config.yaml
hidden_size: 128
experts_per_token: 2
d_expert: 96
max_steps: 10100
Below are experts of layer 4 (counted from 0) of a mixture-of-experts language model. Rows are named router (the router's row for the expert), up (a neuron's input weights, with its number), down (a neuron's output weights, with its number) and show model dimensions 0-127. Each number is 50 + 15 x the weight over its row's rms, rounded and kept within 0 to 99.
Before each expert's rows: a language model's description of what the expert responds to; "comes before" lists some tokens at least twice as common just after its tokens as in all text. This comes from a sample of Wikipedia text that the model never trained on. Tokens count by the router's weight.

# expert 6
Description: Tokens inside tables and structured text, mostly coordinate °W, table pipes, name pieces in election results, and sentence-final periods.
comes before: "\n", " |", " The", " He", " In", "ction"
router:72 65 57 56 55 32 34 50 45 34 57 76 41 73 37 48 59 59 43 41 54 69 51 44 33 26 57 38 45 52 57 45 52 32 69 62 53 54 52 60 25 43 58 26 66 34 53 43 60 46 62 34 73 33 60 52 68 54 44 77 80 38 30 70 85 37 67 52 51 60 70 40 58 24 44 52 36 54 64 72 66 69 43 36 69 47 31 57 87 61 55 45 30 66 54 61 60 69 62 68 69 34 40 50 41 22 61 39 80 58 59 41 22 49 33 94 43 49 67 63 63 58 37 58 57 47 30 60
up4:48 43 61 61 53 68 36 41 33 61 69 16 60 70 22 39 38 61 69 59 59 55 56 20 61 71 69 38 22 48 72 23 49 51 55 37 38 39 51 39 45 20 44 41 32 31 40 26 72 43 55 57 44 37 42 44 47 27 12 47 48 52 30 31 32 63 38 16 64 44 51 36 60 64 48 43 67 35 54 46 25 19 35 62 53 63 57 50 46 44 44 28 53 64 64 42 60 39 51 52 68 35 46 33 45 71 40 34 48 38 50 53 44 51 58 23 56 32 20 44 60 31 61 42 24 53 85 54
down4:55 57 53 77 53 51 47 46 31 94 59 53 56 48 40 44 61 41 55 85 51 56 09 50 73 45 45 58 45 70 51 63 49 65 48 58 26 71 75 55 40 38 22 40 66 34 60 82 49 46 36 41 57 40 63 60 41 49 46 66 78 54 51 45 60 58 33 56 44 60 56 51 33 35 57 48 42 39 27 19 54 21 59 40 56 59 69 70 55 71 54 67 41 76 61 53 62 50 40 49 88 30 41 64 65 67 37 69 53 68 62 46 34 55 72 74 47 18 75 52 35 33 52 24 47 44 47 47
up5:40 30 54 66 62 35 76 39 38 47 40 19 57 44 35 68 69 53 64 35 42 38 43 74 37 54 32 74 40 64 43 81 61 67 44 59 36 25 44 46 49 64 35 61 67 47 60 48 51 59 41 48 27 42 44 64 52 74 73 32 66 52 40 72 32 33 47 47 32 41 55 55 69 57 32 47 58 58 25 71 59 70 44 87 79 50 68 61 81 76 78 67 43 56 44 37 48 58 69 49 33 57 56 33 78 49 53 46 46 64 67 63 61 35 66 48 62 53 30 51 55 70 50 76 67 63 23 37
down5:31 28 37 58 58 56 47 50 79 74 58 41 70 45 54 37 60 25 61 61 31 66 11 61 42 46 62 56 41 76 52 61 35 59 29 35 47 53 60 43 41 48 79 61 52 38 66 83 36 28 43 63 73 53 50 48 34 55 62 63 61 77 38 68 44 57 42 44 40 68 24 48 53 62 43 64 43 44 68 71 62 31 60 37 65 68 41 71 36 44 83 57 62 42 75 52 52 52 56 78 33 46 58 77 65 80 35 57 34 45 45 32 36 76 77 63 63 20 48 45 37 47 52 38 56 65 48 53
up6:51 54 36 71 69 52 69 57 43 67 74 44 57 36 50 57 39 68 23 66 48 65 58 61 47 66 40 52 46 23 55 18 48 75 58 73 35 46 51 48 53 57 53 46 57 27 54 36 68 87 46 39 58 51 67 32 45 66 39 71 53 27 51 49 40 33 25 48 61 36 63 60 47 16 49 38 60 57 59 31 42 38 48 91 77 44 49 23 60 68 49 58 62 53 68 39 47 34 41 23 57 46 47 44 30 75 51 53 58 30 45 22 57 21 33 57 54 57 50 70 32 59 70 63 81 71 64 44
down6:39 75 49 49 39 35 55 49 40 51 62 60 29 44 42 67 63 75 79 25 54 77 62 28 59 50 52 51 73 34 60 31 40 49 48 48 43 70 54 56 54 63 57 47 58 75 53 58 67 59 34 53 47 61 41 26 62 63 47 52 61 67 12 26 65 49 44 22 66 40 52 35 70 52 38 20 56 65 61 46 71 78 52 48 54 65 46 64 13 45 74 44 55 59 56 71 33 58 76 67 45 32 17 58 66 39 40 46 50 47 29 55 36 63 48 55 53 61 09 71 17 57 44 62 39 49 64 44
up7:37 59 46 70 39 57 37 43 62 53 64 47 43 14 34 45 81 64 56 73 53 56 23 64 46 35 68 47 53 23 61 34 82 48 33 35 76 69 65 55 53 48 29 56 32 55 35 52 69 61 53 48 60 44 32 56 56 35 37 38 41 62 45 41 64 44 78 54 30 50 53 59 43 58 41 48 50 61 63 65 22 58 49 54 49 42 52 73 66 32 39 13 83 56 69 49 34 42 31 56 31 74 40 45 14 61 45 47 44 66 39 53 29 65 34 36 34 56 45 37 55 65 80 31 45 58 82 71
down7:39 67 42 75 64 65 39 64 37 55 55 32 20 57 42 43 47 48 30 51 46 56 30 47 61 40 47 42 42 73 16 42 66 63 39 45 36 58 42 65 16 65 59 43 69 51 72 49 60 57 36 29 66 61 70 43 28 46 32 61 62 74 61 36 71 51 33 47 48 61 45 56 38 50 58 62 21 30 37 49 69 50 37 73 75 55 39 67 30 71 69 68 44 52 63 55 52 24 48 59 52 22 71 60 64 43 62 38 45 74 64 31 61 52 43 79 46 41 43 61 29 27 79 46 61 16 52 73
up8:52 41 67 40 47 25 60 44 55 38 46 57 54 18 45 66 68 70 59 30 51 67 49 64 48 33 30 39 62 46 62 36 51 59 15 66 31 45 64 55 42 79 34 63 59 58 35 56 19 58 57 58 26 68 52 19 57 52 75 40 57 28 30 59 86 50 42 55 41 42 38 40 48 67 25 44 35 45 48 56 66 30 41 81 40 53 60 53 60 64 14 23 29 63 42 47 69 61 63 64 57 52 65 61 44 76 65 44 36 37 43 30 29 45 67 46 59 55 50 36 62 30 42 34 56 69 47 81
down8:56 70 82 54 41 38 75 66 34 56 54 27 43 57 61 72 67 34 45 52 45 64 38 34 63 48 51 35 47 88 61 50 50 65 45 69 14 53 65 70 35 44 64 62 55 71 65 50 70 44 42 79 65 60 44 46 50 51 33 45 54 39 53 73 32 59 33 77 44 25 49 53 31 42 35 38 45 61 55 68 41 40 62 50 37 49 88 56 41 46 48 65 78 41 00 47 53 51 44 52 68 25 66 49 33 60 38 41 63 45 45 32 64 77 62 29 68 61 46 51 46 70 41 27 29 52 52 46
up9:55 62 52 56 38 61 68 39 47 55 51 56 70 41 50 38 42 24 56 36 64 67 30 31 57 38 68 47 56 48 51 30 56 39 56 39 60 33 64 56 74 46 44 53 61 09 54 26 45 61 65 78 24 44 61 62 64 43 72 41 42 65 44 82 50 29 40 28 58 50 70 58 53 67 10 59 60 18 36 63 64 66 59 58 63 71 65 39 71 51 67 46 52 34 54 45 27 73 26 78 30 65 49 49 54 47 52 69 08 41 41 71 49 58 58 51 58 65 54 38 61 51 78 58 42 51 62 26
down9:38 71 73 36 76 69 49 43 39 73 46 54 75 54 41 55 30 65 55 41 82 69 46 59 57 53 42 71 88 43 41 39 37 45 43 77 39 42 48 28 57 25 18 26 47 32 47 39 62 56 42 59 50 39 43 17 53 71 58 70 41 41 65 58 50 24 51 65 70 50 52 40 51 65 49 65 50 35 52 43 61 94 37 68 48 40 41 36 54 55 54 78 38 53 62 30 39 70 39 52 54 73 44 48 77 67 52 59 43 49 30 46 62 30 53 43 33 45 53 30 43 58 56 74 37 79 77 39
up10:39 31 44 70 63 69 65 40 57 50 55 44 34 70 39 25 55 59 69 52 39 50 38 36 48 46 33 62 81 69 70 66 51 26 51 67 41 18 63 74 44 33 37 69 48 63 59 55 35 62 57 59 30 69 58 47 42 45 48 68 67 45 87 48 49 58 54 48 46 64 64 56 30 27 42 49 35 70 75 26 66 56 63 76 25 52 28 44 49 56 47 66 21 58 36 54 48 53 45 48 33 74 51 34 62 50 49 49 46 67 74 11 46 26 67 68 40 45 51 30 53 58 71 68 74 21 51 53
down10:54 61 35 59 56 64 36 41 44 34 45 40 50 47 66 69 49 51 56 58 65 34 42 49 35 55 67 24 38 46 62 28 69 43 53 57 67 62 56 52 76 74 33 61 36 50 17 41 53 43 61 47 42 43 66 68 52 54 56 46 58 60 39 33 44 50 40 26 23 33 80 60 81 52 52 58 61 64 48 71 37 45 42 18 42 46 42 24 52 38 44 38 60 35 40 00 43 60 64 49 52 49 86 31 55 71 87 62 57 24 01 56 53 42 44 63 61 50 66 50 58 59 57 55 47 34 60 31
up11:70 53 58 67 55 57 31 39 38 38 41 44 74 38 18 41 66 36 55 39 44 57 26 64 54 72 39 21 40 59 44 62 42 71 32 38 38 57 37 46 63 41 64 64 52 30 48 14 29 76 58 68 18 58 58 35 48 43 65 49 35 54 60 52 35 73 66 68 58 33 57 36 55 51 55 46 56 51 60 43 28 54 52 70 31 61 53 29 29 27 66 45 39 50 44 45 51 36 81 62 40 28 84 81 53 44 84 72 31 60 63 66 48 54 33 30 62 67 30 35 54 29 42 65 49 37 52 52
down11:36 57 50 70 64 85 44 56 25 34 46 40 28 38 64 43 39 65 69 68 44 66 54 75 58 60 43 63 32 58 41 46 31 20 28 41 55 61 43 62 40 69 25 48 50 68 41 12 57 59 55 32 43 74 60 58 65 71 33 67 52 66 49 47 66 65 33 69 64 31 45 57 89 55 35 41 54 58 36 37 61 58 57 59 68 53 47 53 43 41 69 28 54 36 60 58 37 12 52 58 40 54 32 11 56 40 49 44 43 38 73 33 67 29 66 52 32 35 45 72 60 48 55 45 29 63 37 59

# expert 52
Description: First digits after dollar signs or in table scores, prefix pieces like anti-, and odd bytes or LaTeX symbols.
comes before: " |", "%", "00", "}", "|", " million"
router:67 43 37 49 54 56 63 43 70 38 41 56 76 65 42 50 44 60 35 29 62 76 53 40 45 49 49 31 52 45 56 45 38 38 42 61 42 59 28 81 53 23 72 28 65 61 37 54 54 64 44 37 47 46 34 45 64 65 67 60 70 44 57 26 68 32 74 56 41 47 61 16 62 60 46 62 39 53 51 50 36 75 52 55 85 40 25 46 78 68 64 62 41 35 45 56 69 55 57 67 78 29 33 35 63 20 66 51 71 65 64 69 27 25 44 76 44 66 46 47 60 78 30 62 68 33 32 46
up7:43 71 71 70 53 63 60 51 49 60 74 44 54 51 56 33 52 62 53 82 47 51 45 59 37 66 44 67 23 40 60 29 44 40 70 64 37 51 48 37 25 61 61 37 46 69 70 30 30 61 71 61 27 48 62 39 14 18 53 90 40 60 64 70 62 72 48 48 62 83 66 85 32 41 40 46 28 54 77 62 25 47 47 79 39 74 33 37 35 35 61 51 47 47 57 59 59 32 52 48 46 29 44 27 39 50 53 42 44 38 44 45 60 48 64 39 47 36 45 66 59 44 76 45 49 46 66 71
down7:59 59 68 76 62 81 39 40 68 51 54 39 29 65 78 51 56 56 64 58 27 66 62 47 39 53 65 19 49 69 45 52 37 30 20 46 64 51 79 57 39 68 22 55 63 49 28 39 32 79 55 78 56 57 57 45 45 62 58 37 60 36 70 42 33 42 35 41 61 38 30 76 59 47 42 46 52 37 29 46 56 27 52 37 61 44 49 32 18 54 50 45 61 33 47 53 62 75 59 30 51 58 64 43 37 36 56 37 43 77 16 76 38 82 55 73 40 72 35 48 43 45 52 70 41 42 51 43
up8:50 19 47 54 44 54 18 37 53 68 60 40 56 38 51 59 70 41 25 68 30 29 30 49 38 67 43 78 55 56 36 57 57 52 30 40 59 62 31 31 39 76 59 75 55 62 36 46 46 43 47 21 61 52 32 60 78 52 68 51 29 39 42 40 21 52 33 56 25 36 42 52 49 51 58 53 58 63 65 59 21 49 51 28 72 28 37 70 33 61 42 67 36 52 43 59 40 61 52 38 47 76 56 43 51 31 49 65 45 33 61 36 55 58 58 70 57 13 75 47 56 50 51 69 81 21 55 18
down8:48 66 86 23 50 49 54 28 46 39 53 47 22 41 48 48 52 58 62 46 74 70 22 65 72 65 52 57 31 45 58 60 51 53 65 48 54 38 31 54 51 60 64 48 28 49 58 82 64 37 37 50 35 41 44 48 63 40 47 47 59 00 63 36 40 68 45 61 61 25 53 59 52 51 69 67 56 60 20 70 29 53 41 77 67 47 14 58 51 57 77 55 50 38 30 58 51 89 58 40 57 73 69 45 70 65 66 34 52 71 56 42 46 66 69 27 48 67 50 55 61 55 73 50 49 45 53 48
up9:44 65 59 49 41 53 38 76 35 47 45 58 36 36 63 52 59 57 77 36 42 77 32 56 74 31 43 78 37 51 56 52 46 24 71 43 54 30 63 33 47 42 26 81 43 70 62 62 42 65 69 41 53 67 42 28 48 47 54 32 88 24 38 58 64 55 48 61 63 57 36 60 34 31 62 52 72 52 60 57 49 32 58 62 36 67 29 44 82 34 30 39 37 53 79 44 37 36 33 39 32 47 44 58 37 50 61 70 50 72 31 49 41 27 66 34 53 66 45 64 70 64 51 40 28 84 30 49
down9:73 88 80 39 56 25 47 38 65 65 47 46 57 41 59 39 68 51 43 71 46 56 40 53 52 45 67 51 44 36 40 64 43 54 63 60 56 57 26 55 66 37 59 78 43 21 36 55 45 43 29 19 28 39 62 50 41 39 82 58 37 58 71 54 67 57 27 42 55 56 63 67 24 65 29 39 53 55 37 39 37 73 29 55 57 52 68 64 48 57 39 48 44 51 23 30 69 69 50 35 68 52 46 58 46 53 32 14 66 60 23 55 48 69 45 61 76 64 66 50 62 68 41 55 42 21 35 81
up10:64 64 50 59 29 46 26 49 70 67 53 36 42 58 49 69 34 49 62 55 51 51 24 78 71 38 39 53 69 53 67 57 67 65 33 24 54 54 54 73 39 39 29 46 22 24 49 30 49 58 55 42 18 66 33 41 59 44 38 33 23 24 40 61 40 55 37 42 64 49 67 40 52 60 45 39 20 48 31 78 38 55 55 40 43 46 25 44 76 64 20 45 57 53 67 65 22 72 46 55 62 59 33 53 40 69 73 55 24 62 67 48 60 32 33 64 68 52 59 76 54 53 61 72 57 27 46 53
down10:59 66 84 65 45 46 63 52 40 31 42 66 47 65 44 47 46 41 45 57 30 31 61 18 78 27 45 50 26 48 35 45 48 19 62 50 52 71 34 59 48 31 71 52 52 53 30 22 39 49 47 35 59 45 50 54 62 65 57 17 52 15 52 44 33 42 39 37 53 33 48 51 28 65 45 40 65 39 57 46 31 72 57 70 35 72 35 50 40 46 33 48 53 47 49 56 27 41 29 46 39 77 41 53 66 66 58 44 90 53 57 22 60 62 59 73 64 47 43 78 07 58 40 35 51 48 68 50
up11:52 66 56 65 83 80 54 28 71 42 39 42 65 63 41 47 35 44 64 55 29 51 67 47 54 40 51 38 34 79 56 39 65 82 52 52 80 57 82 74 53 40 39 83 43 24 55 58 29 56 68 54 60 38 32 32 62 59 31 74 57 45 39 42 63 31 53 45 37 48 21 31 35 68 66 42 51 51 60 70 65 47 55 49 48 12 63 35 36 70 23 56 42 47 50 63 55 50 60 39 50 52 65 37 53 52 62 76 44 45 29 41 57 53 40 42 67 58 38 62 34 24 58 50 82 36 71 59
down11:42 38 58 57 49 40 62 57 50 49 60 47 21 40 52 56 57 39 69 47 36 65 57 29 67 55 47 33 69 52 42 37 49 38 53 67 76 39 50 69 43 70 26 34 42 23 22 52 62 54 76 43 49 34 58 33 61 60 37 20 47 55 27 50 48 39 41 73 60 36 45 54 54 09 49 57 76 46 47 42 53 43 23 65 24 49 41 46 43 60 52 58 30 44 53 63 49 60 00 51 57 48 18 45 55 56 69 61 50 52 58 57 68 20 68 74 76 65 79 52 23 66 47 48 65 64 52 24
up12:43 53 49 77 59 51 24 42 38 47 68 53 38 13 39 57 83 29 35 27 66 65 31 43 46 67 54 39 42 58 22 58 55 49 70 48 65 30 41 45 48 38 45 66 36 62 68 80 46 49 46 67 41 65 44 32 55 41 39 61 43 36 59 77 42 29 49 58 39 35 69 59 31 45 50 58 41 71 52 49 49 51 85 52 26 74 62 64 55 57 43 58 71 43 52 37 31 60 43 50 09 25 50 36 63 33 66 55 43 56 40 70 72 41 74 68 78 81 67 61 51 34 54 33 49 64 41 36
down12:60 50 55 41 51 39 86 49 51 59 55 63 46 43 85 14 50 49 45 46 75 61 65 26 54 22 40 68 19 41 68 49 59 77 28 43 32 31 65 43 59 43 32 73 55 41 49 39 58 57 44 55 44 55 71 69 29 33 10 55 67 63 47 69 58 36 47 50 42 40 36 61 46 50 39 76 33 62 58 78 66 58 37 35 48 63 57 47 38 55 63 61 38 52 46 63 88 35 56 49 54 53 52 55 49 65 82 53 45 69 47 60 57 55 70 43 63 67 57 52 79 55 39 73 37 60 13 39
up13:49 67 34 62 29 73 81 22 45 35 69 30 50 45 55 47 78 61 59 37 60 75 71 68 52 46 54 71 73 31 82 23 60 37 61 35 34 22 64 40 42 38 36 34 56 46 58 32 59 65 28 45 66 48 62 65 51 63 57 50 45 59 35 72 45 75 38 59 69 49 46 60 63 52 65 70 64 46 38 21 64 66 46 44 22 50 92 78 60 54 30 43 57 27 53 42 31 62 42 48 45 46 40 69 28 43 49 46 12 34 31 37 48 50 34 50 48 62 51 37 54 59 51 52 49 50 48 58
down13:47 84 49 38 56 45 43 32 44 22 61 31 25 35 33 49 59 50 20 62 54 66 55 73 38 73 87 69 19 47 61 53 61 42 60 57 30 49 80 50 56 66 42 64 45 42 46 35 52 58 47 43 39 55 52 44 45 37 36 64 58 36 44 52 28 56 32 41 72 52 58 48 46 29 56 73 37 53 27 69 59 74 53 76 46 65 79 74 27 55 70 40 38 29 58 38 33 56 63 23 65 49 82 57 48 51 49 80 48 28 65 61 54 36 72 41 52 49 56 27 56 44 29 72 34 54 65 48
up14:79 50 71 72 45 41 60 32 61 25 49 24 47 21 61 61 53 68 58 31 38 63 48 37 49 58 64 54 66 61 59 45 63 57 74 26 57 52 66 31 50 54 36 61 23 41 79 54 52 54 55 46 49 35 62 47 40 31 64 60 59 71 30 46 56 72 32 36 41 42 75 46 49 70 70 44 71 35 37 27 55 54 61 48 15 33 42 25 64 44 44 31 48 57 58 46 58 74 65 14 53 47 27 42 64 64 56 77 42 65 31 40 32 72 69 66 69 52 53 35 66 51 42 52 71 47 28 23
down14:24 48 40 53 43 87 64 41 48 59 57 57 42 32 76 67 46 70 27 52 49 93 44 44 78 56 67 44 34 75 54 60 39 25 50 37 31 48 44 64 33 83 43 38 47 41 60 62 43 46 29 39 62 55 36 60 61 84 62 26 55 67 59 37 21 65 35 35 70 86 55 50 45 54 62 31 53 37 65 64 59 51 45 66 59 39 63 32 59 41 68 66 36 28 50 43 60 54 55 58 62 17 42 56 68 46 52 71 59 28 26 35 33 50 38 44 62 42 68 41 34 61 55 43 42 54 29 46

# expert 36
Description: Closing == or === marks of wiki section headings, table pipes after descriptions, and some mid-word pieces like ph-as-e.
comes before: "\n", " was", "ing", " is", "es.", "es,"
router:52 55 39 58 54 40 54 33 72 43 41 83 29 77 49 45 35 38 38 46 64 41 57 32 50 19 50 60 34 54 32 62 64 15 59 50 59 59 21 59 44 59 61 53 75 54 46 51 66 54 36 50 86 47 41 62 46 58 51 47 39 36 61 55 63 41 74 49 32 49 57 25 75 58 26 59 47 37 54 80 41 71 37 33 45 59 58 51 74 57 76 65 22 42 51 51 49 52 40 68 79 38 28 41 60 22 76 42 63 37 45 42 29 40 36 74 20 54 57 49 61 76 28 30 65 40 58 38
up6:21 40 58 65 52 62 77 55 44 35 72 64 55 53 69 45 32 63 31 50 39 39 64 43 48 69 82 80 61 52 41 26 32 48 57 43 47 51 72 56 87 48 53 55 40 72 34 43 63 85 40 89 53 54 62 58 58 25 26 78 78 31 33 65 60 45 58 45 57 50 49 68 29 86 35 41 63 45 47 36 42 50 50 54 59 65 40 56 51 36 47 69 51 56 85 63 38 31 61 49 34 42 29 66 54 34 55 56 48 44 44 22 59 52 37 47 64 36 60 58 64 45 78 60 44 64 47 63
down6:78 65 52 56 44 33 55 61 55 40 46 32 50 46 40 56 43 65 41 55 48 44 63 54 59 55 45 61 33 67 63 14 46 42 40 24 43 42 56 57 30 55 50 67 41 67 57 53 36 58 40 73 35 68 75 58 44 57 53 41 48 48 14 42 22 61 80 43 59 58 23 86 71 56 48 77 29 53 59 51 43 73 56 33 81 74 46 56 74 63 41 67 48 45 28 48 33 45 62 43 50 51 46 36 43 65 67 63 44 75 16 51 58 24 51 50 55 55 64 30 40 14 49 42 79 58 29 74
up7:50 32 40 49 37 69 39 66 41 49 59 62 66 33 50 64 57 51 64 55 48 75 43 60 79 75 50 49 27 65 25 33 56 63 68 30 43 23 60 46 43 25 36 72 30 60 43 41 33 80 68 62 53 54 73 62 78 48 36 53 59 45 34 29 54 67 25 71 46 40 39 61 58 53 28 25 73 48 33 56 56 64 46 69 66 28 75 45 34 32 60 70 51 50 69 66 29 55 55 33 50 62 46 51 49 53 12 57 61 15 76 51 37 56 58 72 59 27 42 47 55 44 40 52 54 56 57 22
down7:26 48 71 63 63 28 49 47 40 80 79 87 46 78 19 59 43 32 49 55 65 74 25 37 58 49 49 61 35 34 53 61 36 65 56 42 09 27 54 37 40 53 64 64 57 43 56 63 38 43 39 61 32 43 50 41 49 40 63 44 39 24 27 80 43 45 40 26 49 55 41 48 32 42 51 58 62 41 66 41 40 79 44 70 73 42 54 49 85 50 77 41 35 56 55 70 50 36 55 62 46 43 51 90 27 45 42 64 50 52 45 57 49 51 57 65 60 44 40 39 36 58 35 78 47 30 37 45
up8:86 57 40 78 49 72 52 32 29 61 18 42 74 47 43 23 45 57 60 44 49 55 54 54 37 31 80 47 66 56 42 69 43 53 59 65 31 38 69 60 55 63 38 26 40 83 47 54 29 41 31 47 47 32 57 42 47 20 36 56 72 51 38 50 75 64 25 40 53 39 70 70 55 73 78 38 44 71 54 38 76 27 44 33 39 40 28 35 71 57 61 30 37 40 44 49 56 37 47 77 55 41 39 54 44 59 46 40 72 41 33 57 76 64 67 33 61 42 54 43 46 48 45 51 50 39 83 43
down8:40 49 62 40 89 65 26 53 22 30 32 39 48 42 73 68 60 45 54 60 46 48 71 57 55 51 46 44 39 37 34 38 59 56 60 28 65 43 71 47 42 61 64 43 54 38 23 66 49 40 78 32 61 58 42 57 49 49 65 62 64 20 64 49 50 66 63 64 38 54 38 73 72 32 47 50 56 63 25 50 52 34 42 50 38 55 57 53 66 55 21 40 74 92 38 30 84 34 49 58 42 37 38 44 24 38 26 35 71 44 51 35 29 90 33 65 62 58 53 67 44 60 51 39 26 58 57 57
up9:48 64 69 32 54 83 63 76 46 64 42 58 39 51 57 57 72 44 67 49 58 75 53 39 51 66 13 33 51 36 58 36 40 72 44 55 70 34 37 60 74 53 60 43 35 15 52 59 62 45 36 22 64 64 28 29 52 36 45 51 47 34 36 33 37 43 71 58 43 62 36 60 72 55 25 58 38 51 55 65 79 68 60 72 49 64 31 65 56 51 58 84 56 50 71 55 47 47 41 49 61 68 45 42 58 49 36 39 17 62 17 40 54 42 59 28 42 69 45 63 36 45 70 65 40 34 56 82
down9:55 37 51 29 35 06 29 47 40 55 59 75 46 55 63 55 68 16 55 61 39 57 69 62 43 26 26 41 32 31 51 21 47 54 44 51 51 67 38 76 46 55 50 39 73 45 64 48 49 42 54 62 54 62 44 51 48 38 33 72 43 48 51 51 39 39 55 56 38 35 71 52 43 42 41 57 32 49 70 66 43 66 68 74 54 70 62 27 43 95 36 27 37 74 61 78 29 32 73 54 44 45 53 46 23 61 44 49 38 50 61 54 47 39 33 11 50 39 43 41 45 37 29 38 28 69 42 70
up10:45 57 43 25 40 63 50 56 39 46 38 33 59 62 36 39 77 54 46 55 67 33 67 88 54 34 26 57 40 57 53 75 23 29 22 34 60 60 38 65 37 56 37 37 66 18 36 48 48 63 55 28 43 31 45 44 77 52 67 46 83 29 32 47 25 42 33 56 57 54 44 49 55 40 74 42 33 43 30 63 56 54 29 75 84 37 30 66 62 56 42 59 51 67 33 67 74 25 48 38 57 74 59 51 43 59 60 50 45 60 47 47 46 23 31 33 53 38 50 48 44 53 80 50 29 68 39 46
down10:72 58 52 24 55 72 41 28 59 72 59 74 38 51 99 62 44 37 61 22 76 62 57 34 75 65 29 33 45 55 41 50 16 42 49 69 61 60 34 47 35 67 49 52 61 41 70 64 47 54 49 36 61 57 78 39 66 15 41 58 48 55 79 57 83 55 58 57 47 41 47 75 50 56 32 52 38 41 33 41 42 41 39 50 41 34 46 46 50 61 65 46 46 64 51 30 46 57 35 45 55 57 44 49 54 70 62 42 62 71 31 28 63 56 44 55 43 12 42 55 66 25 33 74 74 56 57 57
up11:66 38 54 63 36 64 58 47 47 64 81 37 32 44 67 66 62 38 43 24 43 51 59 14 70 72 52 23 56 70 22 52 66 55 53 50 43 70 58 60 39 28 65 61 46 65 40 37 67 73 50 58 52 50 26 58 34 68 40 36 65 51 44 54 67 91 68 51 62 59 46 78 26 56 79 36 65 59 54 35 46 39 44 35 67 65 56 46 43 38 33 53 35 41 24 48 33 50 66 48 54 79 58 52 61 58 51 67 38 83 59 31 81 61 63 62 20 38 42 46 41 74 68 53 55 52 53 37
down11:45 33 50 46 48 67 37 49 47 46 73 68 39 65 54 80 33 44 51 65 48 77 35 34 50 49 40 59 55 55 35 61 45 58 22 63 30 46 41 39 29 71 55 33 51 41 37 66 43 40 30 61 47 38 29 26 62 79 52 36 52 38 55 33 59 56 39 61 66 66 63 63 45 30 42 47 48 29 38 80 46 60 55 79 61 57 50 58 19 56 64 15 80 25 19 64 55 58 39 53 10 37 60 60 55 53 44 47 49 81 71 56 39 69 47 59 69 47 44 64 19 64 69 68 53 60 60 38
up12:58 60 61 49 14 44 37 67 31 43 37 18 36 49 36 36 51 52 61 50 40 48 54 29 29 33 40 33 60 68 37 50 32 50 40 46 43 47 24 41 47 29 24 19 36 46 30 35 44 56 50 61 54 64 26 26 50 64 44 36 63 51 43 36 25 44 34 59 30 60 47 50 59 88 67 39 54 63 62 26 60 64 44 30 38 60 64 44 59 48 57 54 89 34 47 48 67 36 56 53 63 60 31 51 23 63 25 39 47 60 57 60 39 52 56 73 49 10 68 35 40 38 52 76 32 31 65 69
down12:44 52 65 47 59 37 43 58 62 39 53 15 63 34 66 44 52 71 49 41 57 50 55 63 56 55 46 50 39 58 61 62 53 50 51 63 27 52 36 42 48 59 85 58 47 65 51 63 05 40 54 53 60 66 33 25 48 44 41 35 71 59 69 62 51 60 22 55 68 53 47 78 72 74 37 28 38 77 42 80 58 34 46 25 56 76 50 34 43 39 56 28 57 64 53 53 69 56 48 20 72 34 19 64 76 75 21 56 36 31 55 39 64 61 54 62 39 41 66 47 47 71 64 38 68 30 50 64
up13:44 45 51 78 60 36 45 74 47 64 45 38 50 34 35 39 56 45 53 38 31 23 31 83 35 30 68 60 59 38 52 67 85 35 34 61 73 50 19 37 71 54 48 43 62 52 75 68 66 77 47 69 66 48 78 45 22 66 48 54 21 60 77 36 41 53 46 33 47 39 47 44 40 18 35 41 33 51 31 62 58 56 33 39 31 41 42 42 60 43 57 35 65 80 60 56 44 55 36 31 71 36 74 68 41 67 50 52 44 63 42 32 69 64 67 52 54 58 69 37 36 50 35 58 30 45 39 37
down13:51 67 54 55 40 62 78 38 41 36 30 60 45 60 60 41 40 31 30 46 74 37 30 54 73 70 53 46 31 35 50 30 62 47 47 67 74 55 37 46 63 53 44 53 58 52 35 49 09 54 48 44 63 30 71 69 73 30 52 50 60 37 71 47 57 68 63 59 61 52 77 20 43 34 71 45 78 53 46 28 54 50 41 58 22 72 43 64 60 59 88 53 38 31 54 45 51 60 54 43 63 40 65 44 33 74 75 62 45 63 43 48 71 45 69 80 64 57 12 67 47 56 55 53 61 55 78 45